From a checkpoint of a small mixture-of-experts model trained on Wikipedia: 259M tokens.
Below are experts of layer 9 (counted from 0) of a mixture-of-experts language model. Rows are named router (the router's row for the expert) and show model dimensions 0-111. Each number is 128 + 32 x the weight over its row's rms, rounded and kept within 0 to 255. Numbers have three digits each.
After each expert's rows: "comes before" lists some tokens at least twice as common just after its tokens as in all text; "comes after" lists some tokens at least twice as common just before its tokens as in all text. This comes from a sample of Wikipedia text that the model never trained on. Tokens count by the router's weight.

# expert 18
router:181062079181111135128132106104146081143175100111143055153098138123151135128109182192103173117101150103148115170118162110085194142100157126108147120052094120124119116125093146121124168162102164149140112134141143100066131098151116084162128149129110133111132182154108130126072146099139128136105141176192092117097155166086096095089119160117
comes before: " ", " of", " election", " season", " W", " Party"
comes after: " |\n", " the", " on", " for", "\n", ")"

# expert 21
router:084090091113128136095151099158136110090113094127166124088138176108090062130095089123106089134123162120134177143098104122088122110112176103118143142134116147117085173175081136108142112109137148121087113168135134190070069094107091104169122105126134133146138106154210109180191155074167139138154136116121116088111136168118127107108172122188
comes before: "0", " |", ".", "%", "5", "–"
comes after: " ", "\n", ".", "1", "2", "3"

# expert 12
router:148111125152110103183193114059159126145137123123149122177133109120137122074139074189106098122124137137118170150163142155148036173134123111118139154102126118096090121190145112127176144155098122165117201133098154089128097138126153145141156122141059177172078067177118103145165168111101121091132163151058095128166173164175093085147118113154
comes before: "0", "9", "2", " of", ")\n", ":"
comes after: " ", " (", "-", "–", " a", "born"

# expert 0
router:150119142114122118174121137129097083132141155157147104131103122144127124146169173133132054121053132144124087162149184161179058148151113111129119158122133114162098145076118106117206091096145117168108142143171152118223084167191126151134154146192103101151148115130116122168080176155255134099101146063123121139151184066151119091096149158120
comes before: "1", "2", "3", "4", "0", "5"
comes after: " |", "|", ";", ":", " /", " October"

# expert 1
router:173100152122135112167126119163189132087096141147116139086099165091158095135099127151108114100105149087102138152173115151146103150142129136113110143162114102090112100109090072136080136071167161132124115126117163190104062105094077155132125166083108131130142153124118183147085156138117120084143135144130093094112116189100099119113102111179
comes before: "1", "6", " The", "7", "5", "2"
comes after: "1", "0", "9", "2", "8", " /"

# expert 30
router:110109098112131104157149180099111109133103170194095221121099131106106130159117062143149065197031162102089114110099107111100172176137190115088126169170162105130129163130146172107126090132084131057134131102135184183100091135140120085129172172143137098098110089147129126129071083137128101137125162190098118133119174145129158159132098081131
comes before: "9", "8", "7", "6", "5", "4"
comes after: " ", "9", "1", "0", "8", "7"

# expert 16
router:166088137082171109098202182111150153079129122143088081108077167155089051101101123134156151150109167107122207136096151095082102147102108151061162164135083120185083141183118110116114153120091132169141130129167084091147161129097103138128121131152141127097069123134110103155108112170182104127138182139117158153147139105179162113171147175162
comes before: " |", " |\n", ";", " |\n\n", "\n", ")"
comes after: " ", " |", "–", "3", "4", "5"

# expert 28
router:118097096132162148143097164104168080145142102156135137171138152147174099098188123113183157161066085186094147159100117161111137090176126132110068148197125136166163157178074157118152046144089123117169101142147085078129094145050134152134116134183190090141093116108141144144103140112176161093160103116149130114114088109159178126182131137128
comes before: " ", ",", "0", "\n", "4", "3"
comes after: " ", "0", "1", "2", "3", "4"

# expert 27
router:084132174158163090122180120136143134178071099138083162161204122157117075102133156143172168127146077142140111104169160121143134127091123111099179128112100150156155149139128148117118142103156163118115167164154155124102100066079159142166055186132114175104170070091139145109168088177115107111107185175185185144135089156172149142158165098106
comes before: " (", "–", ",", "\n", " |", ")"
comes after: "1", "2", "0", "9", "8", "7"